python train.py --num_hidden_layers=8 --hidden_size=192 --n_experts=64 --experts_per_token=2 --d_expert=64 --d_shared_expert=64 --hidden_act="swiglu" --moe_layers=[2, 3, 4, 5, 6, 7] --router_score="sigmoid" --normalize_top_k=false --routed_scale=1.0 --balance_loss=0.00217 --balance_bias=true --router_noise=0.1 --router_logit_norm=1.0 --init_std_router=0.0386 --lr_router=0.00193 --vocab_size=16384 --norm="rmsnorm" --norm_eps=1e-06 --tie_word_embeddings=false --optimizer="soap_variant" --learning_rate=0.0032 --beta1=0.95 --beta2=0.95 --batch_tokens=131072 --max_seq_len=768 --train_tokens=729400000 --max_steps=5565 --dataset="wikipedia_en"
Below are experts of layer 5 (counted from 0) of a mixture-of-experts language model. Rows are named router (the router's row for the expert), gate (a neuron's input weights, with its number), up (a neuron's input weights, with its number) and show model dimensions 64-127. Each number is 500 + 25 x the weight over its row's rms, rounded and kept within 0 to 999. Numbers have three digits each.
After each expert's rows: a language model's description of what the expert responds to. This comes from a sample of Wikipedia text that the model never trained on.

# expert 16
router:479546538513489539538470510500505513478488538456484484459501523501508490545449511512523464518515513511514453506507500503485520547447510476527509547470486516503470530509523478464504502484500496
gate0:514498486454468524545485540499530542498482519454526504477451515498460527494454489534525508496501471519545487507481504491505521498515516474539465505516492503538487508515481462507533522491451501
up0:464431499475530557489471495527482523468517488490498492504463517500570548475512539486512529549533500552528515491459527496476499470530512499506502489492516485485494480470511513440533494479525503
gate1:469538460499509557508447465472487500523516539490525505525465507485530556490508498527472526470514515483432468483457508506501464472489492507530499497503460490505494495523518525458560534552482478
up1:482523511477474536502508494502514511516515477527495478489459498511470469470503500480510513524492491536527524485492475522528529486501549520505475522477460514501501495491490483478466447492483501
gate2:513468504496507500464497522507515556462495522483473516522494447462490472503454528501504461556507519517530498456472524476492466507473504478546526512492511535497472513490515536484517491506476462
up2:499530503528507495505522480462513501485488511510516516509531454494528521520502535438463464500506518484507490482522509528499519471478499517553525551498553516487475517487490498471512497481453540
gate3:504511494558484498500488498496516438512469534491536486477476468482484485474486472541558479480506522497520469521481517502511517542492490462504483495465495518472461567505479494460518506488487503
up3:494493481427531487502537475485481523482512496513533490528523466473540530473488545469454482501521518527500519500513488461482537457548487536508511501500484484496531461501503526519482470516484538
gate4:508513483509430520528467522507513481509497535495475478473513514453466494508485469521520487545545495516477486506517507456527511520496519471484466478524533466525511512520498486508556516496470545
up4:477474518497524548489521538458511501490510438502525487486564458539464476499508534490553493441482512502519509476479511509473509521498482493512550514490483514486485510520474534454500497491555482
gate5:445475518499495465523483483488471518469511529484487515499506469513493489468456541505491487518465473507497466469474501493510476542488493422470490509499530480472444469501495508476541490462453484
up5:533502553514460499576504524491499503515471498493498545509529520515478498511504493515549449473443439486491471499524479498540459565468473486499487511502491485484508455486505508471477485500535510
gate6:554562499475488532536488534496509485508468553466484539464523442495492500497513500514501502483489519524503469504520516499511471558455489488513511495504491509486513514540481492498458471499536510
up6:485467459495527420426498511472504446506544490505511452551464531478512501483519510502493501494515446522496517506493514486449527476542483516473448520466532510477474491499515499518499515453483520
gate7:544501462524538496527514518484507485495469513474491459531481517481522471525502494460526509537530513526523478486502509508514518549521507477525506484501536467499535486509486512482549508520475453
up7:537482505517461480454481437488479490498493482524524537477508497527505462512467480524499524496492516458501488496469518516510468470539505470484485475530518474510549462512482501495509505526494525
gate8:492525500481531521495523478538508517498503487480494481517465492507461476477523496471516489510502471524512493502526536470565504543507501464486479479499526543478477498510499522510525451501526472
up8:565489525508479489471503457495504475521500520525513502562522521504497477479471493469524497480541483471506487489529489519476500484526470528490520515505537481522479487519506475513467489500458515
gate9:513527513492498535514467506532520469512516529468487506522488484473488466482460482505481460523515512526496461528487552500500511547483521524521486489495498480481528558518506514489494470534489460
up9:472533505549505554527449505497517507557496547516487544506499515470482483543461495482503484498519516515525490508503511508519562485474528471485473492516536507512483524521495527443496507538474492
gate10:479472503481474492516564548507504496497512518468449478453500459493516539461475494509511499480488565535472473487530547482525496509522517471547500500510457517491484495493497493470528505552520451
up10:489454475503479531484519450483491491521487503533542524506548495521494512458540465493488500527465451477446500514486482538521494491524508513471509484535537513500496483510494448539522486458488509
Description: Election and results tables. Pipe separators and header words in election and race results tables, like Votes, Candidate, ±%, election, incumbent.

# expert 43
router:471534471496492485495455480487488489490508482489499484519481482538492529498490520482476496509571497516509449563515523484502480484550525460510455498521514530507516516512546476511486534494476481
gate0:478475476517484501497464454474527510509522479494516553532501512512504515498507509514501465547502483482501487491467502512462522519527459491504480493452492512487472508516526467527492519500537483
up0:509504479526521488514474486525517538562504508491501485486498518547509507507492515515526488536536512515475491456482479481519519527481450521503512469460489475485473537509505490532515526518537514
gate1:513490513504519481541438475520499480529518531491448529469470487543488503482492510532504491495493485527492483518496530533470476512465501502500461495481495478499456539524502486489499512461481482
up1:467488517512528489474534477516519492510523463500536497514491494493477524527522490454527518511516484500474505508458482554488491492522526486479506535469470482491495493470515470479493505532524469
gate2:464530503498509480507498528452481500485509496512504509499480504517460536534506492494472488516517480541463499542512497518520464522533486453502481519475482541522513517498538523522491579496448542
up2:506535516474515496500509484492532505479489448509462502528509492503529467499503480492516492530529533447494515509481489556503500474518508465495457502478483587501496528512465548499505519513515507
gate3:483527465514496516496458490449529528511479571483506515468494495481469542472502480514481516513557487528547502542510486527512476457537517512484516462478521556503532521528515491509487518493503474
up3:517482539498513505477507496524538490515505431514452504535521504510515456553502520496537483485477504478440490445501479476524543506513452488506495573505510457495489505506539499476547520508485548
gate4:495491455494480516530477506513460516493572514502509537496469489555501521502484519450499502536489576534480492500519522464502502495527511490530503465494481512484493484503441491496477495516453473
up4:457505476476523498531491474534441490463501490519457484502519480481488516475443497488490500520478525527501511517481516503518461452534484510515490543533532490466493460502491493508479512442454529
gate5:549474499496480495509493475481507542492550510466477518479506503529486535534482464463536553497478514540510481488451523546521490502474500506492482484447497473508460511520525506520489519496472524
up5:457550484508458564482492530510486471489481484527497495535454464463479477482519474492477490463507469475490506476519483495469508475498446519438500499567525508472512502500507478485491501490501458
gate6:505480453534515480510536490487503518502510506518507525448482484536526516507501507478517503547520511528530512496514515481485525474530543509523507518457527523518519498554530458481453526478494503
up6:503541476498530532492512495524519485529483538505539508501503467521494491523516472473520484491495510516443505519487509521475434533482483487513497519447445512489495499468500507482479472527515525
gate7:494467511513522466468462458475543503511509536456485522517479527494495510503480474511443541514482522540559487517521511496514507544534521580512501477484523511477488509507463478472468547501533509
up7:482446486475487470482466484500528505494496538492478512537505516487445526483496479522447523511546517541518496490475493504491478502528554556528437509449511501499461510507501496539489501504444530
gate8:457454475524506541502463480502474474480545525462510491510486481506483529505492515453500498516527536517511479507491513546502485451509525516520491503490527552485491533510486474510499526524510494
up8:502528536463526520497486491539523497462532468541542454506501517529526510484501498518515508467521498513509490478471499543520499487514518496531406521507522505524439499508513511481498459504522460
gate9:479522519427489537516480521507486501499473463511504489451505533519502518518493533497503542525510486514528505515528504531508497454524518506496517487495478540525494510550540505485509474456477474
up9:517502493519566567522544502528475477462498475491490467494466516493463498530478478521459488475493504455511497522518505491481508486508537500509517518514483488480512500539464487490497494511548503
gate10:529529455479520489488496496532487454535530485498482491531452510505507498516479509488528473529557523524530484508511502503498484518556512446532486480490503521499526529495567487489498471500514482
up10:518532443522491507479451490548476458474541540511508460498466486489504482484472457477503487497503475532503463485564513526478514532543486493446474511497515473500537500484489493474505463484529482
Description: Verb phrase auxiliaries. Infinitive to, modals, not, be, and following verbs in verb chains: could not, meant to showcase, can be measured.

# expert 30
router:466500445491477529510464504494501555507523492558497473519476484503494496475479524497485547548471508450517479544512460490502482524507508464524496443475482481491470500512452472514497456496440508
gate0:509512498483454553527503525477491511512503493516510526461468539507508515496484527541518527510502529531484502522511507491508488519527480489477471484481509506501490513525498545465444459532467535
up0:512440510513564486479494514517488454496529536492524482488519495469497490548518504444462505484497467487523496472480520526503545497506520457508512528479481517510538510495531449504501505476509478
gate1:467515503500453549528507471427467563546483497461508500457513486505493499482441533535538542526478524513486477517486496465504501515535505492517500479478522479507509485525499509514493490447503531
up1:489524508510464493503509507489493525510508497504455508505477466516548492479479534463538505523479520493497478507482517514492462513518520472520457509478485505477534478520492448488490455463474486
gate2:508532473446464511521509552447478518503479506516507493536501507503504494527500522513503473523493524439486488460463519499568485499507557509518527481497487518524452467510502511519495520506563459
up2:494485457476516460491497530529531552477542477511474473491543489439534484432519469535471467549490451513503492483530529507511534502501491486485558493486531488501524505493489461502531491495486470
gate3:448480425507509523499485501520482511490482516505486503493479513503454510545491524484490507464492523506525475501517481452497512505493470486553517444487540475464478450519497453557506497464467485
up3:524493480522506495494576499555522495521501510514510468509497528524523509487533470501502447532509487467510525519487482514532496472472479549454483515501522532536526521498495517491504505493544513
gate4:518474494482478531546518501481492572487488484508526505489485477483520515472508509528488483506517510494547469500486522473511475528494497493536505499495497486512440467514503501520504549504427457
up4:529494520476461472503505501489522453556505536463509508455439535536469494503493489516491507530482473514489527468519496524524531501469486466465519536470475515527503490520499519494454486530560520
gate5:469553510534463509520500494520482547528487505519524477489507494523447516497491482487505511498481556547563476500481505481507505489487538483511486452484508512460509498518510486478501450499498522
up5:495525505511465466523516516541454504499528528475528481508496496516463507460516493558480518546502487521526486504471489527514531495503513511482499470503515517500490492496457535513481487485512477
gate6:492539401482505543503473509495490516555524469508503496474485504502507501481436489458521508509514522487494480523546503459543511486479515527508511475500489509478500506532486551500529501470490517
up6:539515516517482462567503512539506519504475513517481492484496484538497470501507494516502502494465498475506498492477492495494452498485459475491548502456515491520463451487502471520483490532507491
gate7:465493472492510505468453495499508502514480509495439498519480432506491524511489518483507528502512512506512475496471508465538469488527469491547500484491504520502442461492527500484521506525460468
up7:511502473527517510448523478492499452474513500495508525473506515484500533484519478551518468442510528559443508462541467495441467489480475539482518495509545498512494493517505557540484497495524517
gate8:459473473467473530517451481464502504541520528522498499522495503517478466484486498469504538531491556472518471534512505483513514494524558492521508448475484498472490519525456490489477502511487431
up8:506467482519452504507508527502484537454497463520525534466504540504475537466527492542494500500485506514502496494494500497516523473516509492454460497488495481494518491491495482506459460510464481
gate9:491491490543478575526502486448492496499499537516514537529492480496484501507549513494534552529518489494504487533538497472498519537529503478492534470502501485481478464504498523496525468509471503
up9:472538536509469501458512532503441477507544527502468496510505520529501474495478468486492522542504496545524516517518494564501516529496514483552493452520496505479511510483461507561508554497512446
gate10:477507471490515501507469539533493513543526470508443501543524512513489481498468485576523532547531511508526463493481518482478525513498526491481477464449508508513485473517536507499502447502424524
up10:464506496524514521532465467563513548492509528506485490471489502496481544509519477487490496543496514511502493504500489492501485479530528449503492464490520483547511515520526530543479463550527498
Description: Name-internal syllables. Short pieces inside names and words after a capital letter, like N-en-ad, Cle-an, N-ear, plus digits and symbols in tables and coordinates.

# expert 53
router:519479502466529464476498462484437521527482479484527471522532506475503445516518513467502510519484482496490554440491494505497545491465493505515511511488532495489514519496497533479460514536500534
gate0:538489482493508493513485480463456508513499514517510507457495469519455511499484511552497497489532482492501484506481498452527500522462527516476453473492477523471473467502505541490445541492482517
up0:454495526489501476492519472477461479459539512455485505505496497494462509451514522471518445522498502527502494501514494517533535494524494493503509507470569504515478507494503455522515492506557489
gate1:463474492477512504472504529441498525510472482521495457485480453525522506528524508531501497495541497497499481484512525448536532505454481504553485484520564513519468486526544535487514492520499464
up1:481484512535480513514512547476469457518528491489485510469489530511470525508494503529528435524471514502528478520520482535510475488544468506498504523499468504500518469491489531518482454480490479
gate2:499467480495517463463463524503462526517526496465528474520523480518460485492471514455506469535525475482478467479488525489515497494444458530514499504472528505501502483512508539456511504519470511
up2:498520478554480464490511526461501495494527502492475443512503489506517479504556515487457513486485491503496506508512518535477499518469516481517510500484486511432473497496442465538486488517501490
gate3:498485498476506526536464536510515504525474487483465452485490539494511538527491469495481488477559470494497487486480496515589477539491509506504500535463516526490487524543497517469516492500505491
up3:525426522512520449507456508497482507509522520478495506535465500508504485516499475490518498488509496507491503480548502506530516525468542491524477521470494521505456527492503496473472468484466497
gate4:543467482487517470507459510499447521514529478506506475516496498509528487491437537494491504570498450497476494464531519501566516513458492499521479496478545502450504491513490531520510498558480517
up4:495520488502485479514513530455467513491469511514475489529519524498489501514519545492469471492508454518513487466473494506500486492524521503489537488524519534579501435503494492475524482506523534
gate5:500491500488533494524495502491494479494519481473516507508479529527518536464510493530482527490470481506492489496519496485485485495514543454540500501516537512487528534506495499521509487490493510
up5:511495488520485520494480455474498515512488525517522513511513494492530488454492500432466459487494511476538512530517509498509474534480496516475444569513530521523544515501503518485472570484489521
gate6:484510503504492492481507459511473482507504475506480508483483477526524491460477487547478484564484522493493467514514518504486496532491521506530490511541529500480468517511548486492479545530495471
up6:504470502477475494514529530447479495508455524481532535476495530500480468499475488481493493530452460465512510471487478504475568520481443501490459523494461526522480438485528544506532486494517510
gate7:526520507490505493503466502521483505533442483511550506498508498503492459525482486472508484506510524474513489435497552498517533484474496487482494540511517495463465519508493500477516540523485480
up7:491493525502488476492483498468467475576421558516495502470499478498482472486502544475521461499506488490496503492513521481522505519478467531478442470544469505505492475498500478451510527505522572
gate8:522491493494509473489504538507467522558502546512511483488483472489532470489487477484517524464561521494516490459492522534518480508541554472557536473485511474516524446509496527537532546506461490
up8:464533465510490484509492516436525548470523490446501505478494483498482506546497494531527473519446523533506498481437494499499491487531486503519532529475518522520481487519475438498543541502496468
gate9:465480501454435501464493468453496505513514495487524503520517495483466514475470459487510483506487465483525496494504524460474511510513521491489481546483483499478451491507530523500542513502446517
up9:520434529556530521523503528524499479495468467498523519490506523518506512530482516522475462522490534501513485523502489481539454467518493534490440511525522505495479469486503526503508463450445478
gate10:489462468481523508528437489471497497480467564474475462495524494445499514491523533472532541532521506539490488482459490499548506496482506511495530478485472526493473487519514493500508489497462472
up10:529477461520498504523540448477484473471433519492533492490500534493528492495445517517541497529482478506537500512497509491521513503477488496466528533487499520495513447522476447497491503484518504
Description: Sports career narration. Nouns in sports biographies and season summaries, such as goal in scored his first goal, Cup, League, playoffs, home runs.

# expert 2
router:522493545525507509463529490504510498513515530500469482483514514496496478500506505477483529506457485487510531460478496502456489488530478542518526483530490450498517519500496511477433501512541532
gate0:499495463468507510537553518471510496515511538443507536470532485519499507451482475509483543511500505511525464482526524493525499514468492487536486551485537518477511450546537556539510533500533507
up0:530531505495508459470473519497504481446488481513449506503468517512507524527452527505517506552501477528501511471458492510528485502487507501431480477488489514473510495497498449489484460525507473
gate1:510501468474483483506495540487498510500480530453466496507498523498516521521498521484520535518513491508505474476516539448562464532470548469524469501473534506477474500528501527537536494479491461
up1:511494501504522477501477471484533521506469481487521468501538500505502510510492506513483547536486536521486504489527515532488486500490511466485477447504492527489499535496499495523469455523495501
gate2:487544502482486541486477537514464521584493512493512539508529487486493478488490501499541526497497498492451469471505508520528502490532510521516512525459498540474437479500534514492507517504475490
up2:530512519473497507498501537478492505512474511487469539576506493509505497434497503512482544525486508512483475484502507503527470483502534546526450525458507514503484493532478540489508525491475485
gate3:474486502508434524490519495506489498534507504497524503496504481538530541476522456477484485521475532521502476497527492517495502500508468471499499516512516540505461484506516491502496499459459463
up3:482483500539488487485495534473498460521515488518476503494509506476480494519515502491433510486493514500493494558543498574509509488452507473500495501509496509481498525498510468505530460526534492
gate4:500519487504531475503465534510510504485497526433513539456489453503473532430446494484523461540501512482511457498524525503509506489528475495524508529455495530480483514531520504524496488499447500
up4:470477489523543525501477518498513499495451479532477510502493521448501487514542499551537530509541496498469519504482470537506507507481484479511506483479501504520456482498493501475493507509503487
gate5:471503454446455512499499513503510497468540505453495541469518478521525500502474474511537480542529529493491463486520524483508488488517537466472458507479503530468519493536560538512512522519477471
up5:487553512512544486519522485502492509475499512522479482485483527494453486488474492451520511497513486509483510563487489501537509500493511550500531480491464482499489490516469472511523522509504468
gate6:530492460487513550543507528509518514502480503453504544455508528505501514536508496529497505512529476513458493493517537491513487524538504495491496526458498510482489504551524518509509472512526468
up6:557512503502525557482484492524506522483508478507490492502516510468461521531489458538515497504471496561521533492535489453506431468487533528541508518514508495517480521500486502502555507526503493
gate7:508506495494484509493512548481461509483498488449519541509509497464490515476473476471533504547527491503512436511528542475521479496507527496534469558456503533504512472558532536529538537488498475
up7:428503466500448474506517491497489512516499466506465481459470483496475466491520463551510496494488490532535471507553486532536507513506491503537528493506501497527525540492499468498485524521498498
gate8:496515460517440541510506492515488525500486514494451529469480467527485481548488490503493507521521522488525479496540533480469480502482518475510466491492522504461449478514558503496502508534484488
up8:453468477523510514560498533547504484527536463520505551525473532462510497479515532474513543462519520501518512454486515511488456485480514492522521500530499470486531517478500484497524506512457526
gate9:480503498481486524511486494518454541510486527453511513481471488496515527487494469543503541549526523517523475445497531496511472482532504486513489506460529554472514466534521506504536516498449527
up9:524462486483489521507499513494476467478528541476487504522523481531486494500465474524509491512497481520520481502541496486477484494534477507505499528508522513514509468500438519507538455480558535
gate10:501494497530488535501468513544488523520477495447523549529505499476489525481519484500493507507517495520530466503524514469510486489548469513500505514446548529495460526532511555512517495481468498
up10:521543510483480446456505509569479515517491494492479487438520486501449484500502526530507468514505511518483493484467494454509511504524480498544451530500533519510518493494517505482503492499479502
Description: Table cells, surname starts. Cells and separators in election or results tables, such as dashes, percentages and Yes, plus given names and surname openings in lists like Mike, Wilson, Mc.

# expert 59
router:502473519530511509506532493470568506494497528505501481499525487532490499470544518473474506517484481498493516499509470498485508494527462524506519471510482497477508491484487484465414510492504542
gate0:442518462517515471518526464461499461487489456497478489525509471502523507514527501481517501512474488545521472504478503455517503500483508492454479469495505516532493496552546534508527476484467513
up0:483477494513518479515499517492532565529526507515490538498534479523469542488524557475522503499514548488483515525486479509501503500465462523524529485483524500474532506494497490464463544498453513
gate1:495509463532497512498476533469520458540487526524523512490494476489478508487509474481481525511531464523470498503495487517520497507503435475499482470469473491505502492505510444478493450447442514
up1:473485522534494490502487517537525520516519535529516495463492458499484489494504467512521502499500527544463502472522491521488489528482459529515531480501494483491492493510522478474491452503479532
gate2:479471486479510530474508506502495546445439493489487510489513539469467507509497496503520481500512479494467495519457522470523513542501455536541521491457487509494521436512484530502506488483466465
up2:476523486518458512568482512480488501551515509511456521457448514502481496429507472494519515535502503511493498533443509470506492447505445532500506531517507492502491484497544542500523494518525458
gate3:456495464498504540523492540495498449525516452501519494499479453489531527465502446564465511467536502582537478512536504487494499516514490481519459437522516504458457485496478531486463488498506508
up3:533484527480470488472510525494483481480504555505472511484504548510480448497488481481560511513484510421501490502472509494522501538486509535482450512488533488475496517499505527547534484491487432
gate4:501482485485487485501524543533542508512486561490503477488535527540485478497505518491465504503515494545532479489520500542525488490524482511471551490493538503473474510534491502535515477467519505
up4:502489500459471501523528513514521514484510546474487457462518515506523486493507454475462501513508532529516478487474500539533471514494479519474507543466532521510514501514482466511534511471537518
gate5:537518499506459544495471534475501552537508501505486558511504505476480504546510471469496455521515516526474497503491517470489480560500481477494497497540510484544532518495508456461478525514478501
up5:549491518506495530490487500515530464524492457503510517481526461568476482508485500529458479505502537502507477497574478503493524442506479492542499489566546490490502474510486488521499475511493495
gate6:491496440501461496527485496465502485464473497491538531458472529501513506490490475494521503490522514509497479476495511473469515532577501529515472516470469516473502494494535484513506517460445475
up6:496504520492556532466505518498488465509492478510472471510501482476496501509519561469476500500483498494504485513477513526483440484465537472448482487463543477520489498540505512495513489468554487
gate7:508494466469489553512470519469511512474436494504535522496511529467468505511496503455460515502486464519460505515520517540474504530465459483512533485483482505503484486528504489505492482520483506
up7:442508537489481477454537525526482495490498528511504474446547496518538480501480476499495487477503535469506482476488523463549510507510492512522498488471535552510478491500494473500522505499545459
gate8:466502519550470534512557545506510534485486494499463493503500452492502508467505479531501481488533545485492468513483501468534497493446460507494489489516465538478487473510482475508500548521511491
up8:491487462488467484488472457486477514497519487492544515480505532487505475471485515468512529516484445504471494489497510543480489490514485524512512525480546517513509510483516513532529489518522489
gate9:497506475545474507526499533539533527484488533507512526499510475480506525479506533505479530488551493529455498492525513454500513533508460481558545530494479533480494500501500468458492502528489494
up9:536528475492500531515492527500527487509492513492537502493486464465482522547509538513442468540530512500493503500483499542529515529501494510500498497512519510545489494541487495485504468476488530
gate10:528445542483470504496511502489491481507510518482521513472537534502508507447499526473521484502471458485505491498508513431555522514552526479497504508501547532472496463504486502541516451495529489
up10:494500462472477525497488479474507513479546465482517474581484491519482527532510538485490490535483567520487496476511497571495476519501524455485523490476522496495483512500506520515505491501520493
Description: Determiners and possessives. The definite article and possessive words, such as the, The at sentence start, its, their, his, and the 's ending.

# expert 61
router:496445499418477518501497509562552502443500475517489533499510489518473488478500506509554508530457535526484468510465529501543497538522500493518495493477519509488499538471492517501552540491513482
gate0:480477511489552511515505520529531514481486528482454507484527512453518465518481463476516516550511495511508482496516505504525494500463506535499546488496487531491500514496493531511531552497479460
up0:524489516480474484559487496506505558518528453497512433482511486448495520521476486489504488498540534500516494462518510493497522551521490505518491537515514502471523465515492517458491550515504483
gate1:464452480485466484504510454474502505502497478495518518487473516538542486450507562510531537471508490515533493518504519478479523492472516528505495501550484524488472481534495546475543518490498499
up1:524520496508519505510466509495484445523495539505508475477540516468466507504493487514483518463480512455502505472512500518489466515519516466517515518489465478520495542508528468500468517542517511
gate2:519496533468478540529523542543522512491520501509435505508535505476472520514489506514500468482506496493514473491478511515495493529494455489551505465461508509507497520530507477457518511503512540
up2:488530485530530465480476471520482490463475522518562489498468498502522530508472496484483482509496532515522504509517504498463508470479529491486505485497531440483527514508500482491494456533467509
gate3:462505496460493473480513438525520525494510526481511499475477487509525469455505512512519506522521545438522494495464504523536460526504522475539555537494531473513434498501532488507509510492473487
up3:523532518529487485534471506504485488497502541508514517531508523463458527526507516501473478530515513521485488513518507473482518509504443519464482489523454487482510509470487511471441489507473512
gate4:502484485501456517498513560494525507521567510472469506510486451442534449486449462524508542507516531493523478483523503541505543501518498518545504467481528510476531527515450506531482534511480515
up4:509515507481460528523552454497515560491522501480477477445505494519496479465500485491489495504496532517533495477517486512484478535472511464493503514490438506493472500506495522494517519525511532
gate5:524522522483469525490506502506507480491458482464525511465502512473495436467483504528543478511500502495490484431482519487490486501478507511507479491486487501466464503495491507505512511497496460
up5:520487547539477498516464525505446498501452514521447519504482516497531483507487513452496479513533486469498469535522497514480523484519462503520500510493492487499497471496506526484468524527459556
gate6:480452530497480543508506502517528493452494532490489542504514507497480499444502462486552500507494532535531490519480489478511498554494513468482441478512472527510486525513539462508470542495479465
up6:502522501500505456481484516500487464538514491514492468482459470505481502487507504540487506467547504502466504461515510532497532441541496500510488505463541487480525495502476514477504517500518526
gate7:525514469525494509560511550487511468536506537497549541442507499544491492473505478585516539521510510522504468514514494503476527511545510484502496498520543518483516498503513506482521471481490508
up7:508481496520530505466469470505489506494542509504443489565493538476509525474494519446469499466520488512518518494491508501542459458490459535490505476494476478514477503500492516513462509534477502
gate8:499511469447476510484515492496494530488533496489505506538475492563448479447471473516489531481468475526520483516490506469507491488470531492520490522469512528498421505494511517510511482477527500
up8:515522508478529533524525464520494466448505506493473506505477528516482470490495472482519505488470453498517480507497496465527542502515503494511535488482540489501496484495470455526502437490562510
gate9:489496478488520511505501492505533516490535514489480518506457492505424510485520530491551508506470461529498501501503513450524471506464499518539526521457514520497467517511507540521533458527534502
up9:508499495490498558492504486517518448507529472510482464490519520497504487499536467537487530548492548513534489509510503553536469469555492498472552521519470562510522516475488504465483471501555508
gate10:477469519497515530511498542471505529467500525492486457504507517520437516450471465523541502475495460533475478508476508503477492522510492554484518441501517530479523507494508468503500526520514500
up10:510525469494540523466491508513492464516474498537581511496479514506515514507498509540506465481511508524567523498501481498510525464450548461494530507549509481530499526504495536477492463499503501
Description: Of in titles. Preposition of (and the, for) in titles and institutions like Member of the National Assembly, plus = and - starting lines.

# expert 32
router:517482465516498478512486513481519518476508516488496516504466514553521481482489463493504443530497479481446473452533490503533511533503537476448514517540495468501509452502471516508555506500473535
gate0:505494502518511527510478526486486491525504531476513574480479499511504562521512482515514487530503527532500487492534503497532461528547543482475456503485573496527512511514519470502483474469482488
up0:526525469446505514505478480481495479524472491501476495504519520454511519518513530535485536478506521523550495511536497518494540498515490483497478513483500497474526522495517515546475498489541515
gate1:531520509511467510487465520509492468511443501479502498487493528503505445497454497504514475503469537504506491477502519493526487513495570519531460493504545529483458486521483511542521501465453494
up1:540529498502521512455448497513524460504479479504530514491504523504502455526442528510500478529505471501485526482511485500551548515470488485503517499514538489489500484508436461533526514478467531
gate2:520434493494459493510496531477515532507555495481483496496450464505475449454503490500516511492526496515508500506532511510521498485503498482497511509528507521515459528510482526513494505491469487
up2:478533493487493481493495488532483508509494492505523491549515513458528529544485497505458494524464514488499498472468511503471489522521521465483505510487443503501520500508519478526484467502493492
gate3:540473483481503513513459498477500470459512519457499510482527486495467539486462486552497505567530494558485478475449524500529473500522569534505496508521480505522466476517490465466491459464473498
up3:500516512532489497518421523454486514472513597466506501519523494517499475510499447531495504523488478500488479510464510519433489494482485486476479498509479491500503520490476495506483486475481544
gate4:457497488525454515525495489532513563489489509502504495528495478532506459460451545553480518469506502527481466523513508509530526523492506516517493527487516508494488466516472490495509530491502500
up4:482510487464520496459498498556530530546480507532482512517457550519510489474503497458519514476491509467492489507499480506556499489513550503549496527507480502488497479503496527481546501482482525
gate5:504470515527449468538468454497503498519480505493461509509519518497510461495496496479495502531529479459493499501527510523518464495524537457501461488513517522478507527514495501464494467529488526
up5:518466518542473523500537508536463449501510505532503461518478510562536480490492454457495528497478513488516505490554497500493496485517508499457516492495472516499486496507501498493514485481478472
gate6:515489479480492499512458516484479485505442514472543542487498533486545525529514517495537492561475520522499463445530523474541537518514512477533515492497517449496493493517486516521509482515485517
up6:534457489478486474515515510471519484530513489485461517455486529533480502425480538509502466518508557480508491440508505534565541502494474476491533536488520494490526504511502522480501549480477544
gate7:514477499470545494521475491488512465531501472487459497488488502513478459553500510469486483539500483513484488467505498489469499497473487493497501482512524491463489492495492507526498526532472471
up7:523466465520520476505528506456495522512503481507503530499514500484515498514502448494477458502468525462488517446496508524579476526512528464495521467508524483538523476497510486466504504518476509
gate8:508439480558466508528503542449469546504517489486537489487495456563468467492463456514495488487533494496492494481500508486513484458487535461515539497485546506538498477513508530484525476501497518
up8:458515492460495512502512456527522448523460530519478486484519526448538542565532512531545535493482514521532501501490485525482537515510434548497456506502485516501520503499522481562480488514541470
gate9:537494482528494476515445466495495509501493519481467517468472529532472508451488520474503489528517506469476497465538526507499475532553556465491488524488536499476522502533516540498525536473447526
up9:512493515520486505486480559496497436484514485510549474552506492473492478523523512504504546508522455501504531450484492486478544520507503482466522492492499511495483517496476456487476493551516506
gate10:486492478507505474476478545495512524482506490484500546496454558487541500459446505499492459532513480520471462487467518503483480540495451501498515498568507474532514510501487544497530508476448505
up10:498521508503482490509482474478522478543570520514480503494462542530463497495506461496497495532515552516495485496531493489476500514493483506495443513519521476480491529494496514492483475522470506
Description: W-letter pieces, table spaces. Letter pieces containing w, such as W, w, aw, ew, inside words and names, plus blank table cells and function words like no, would.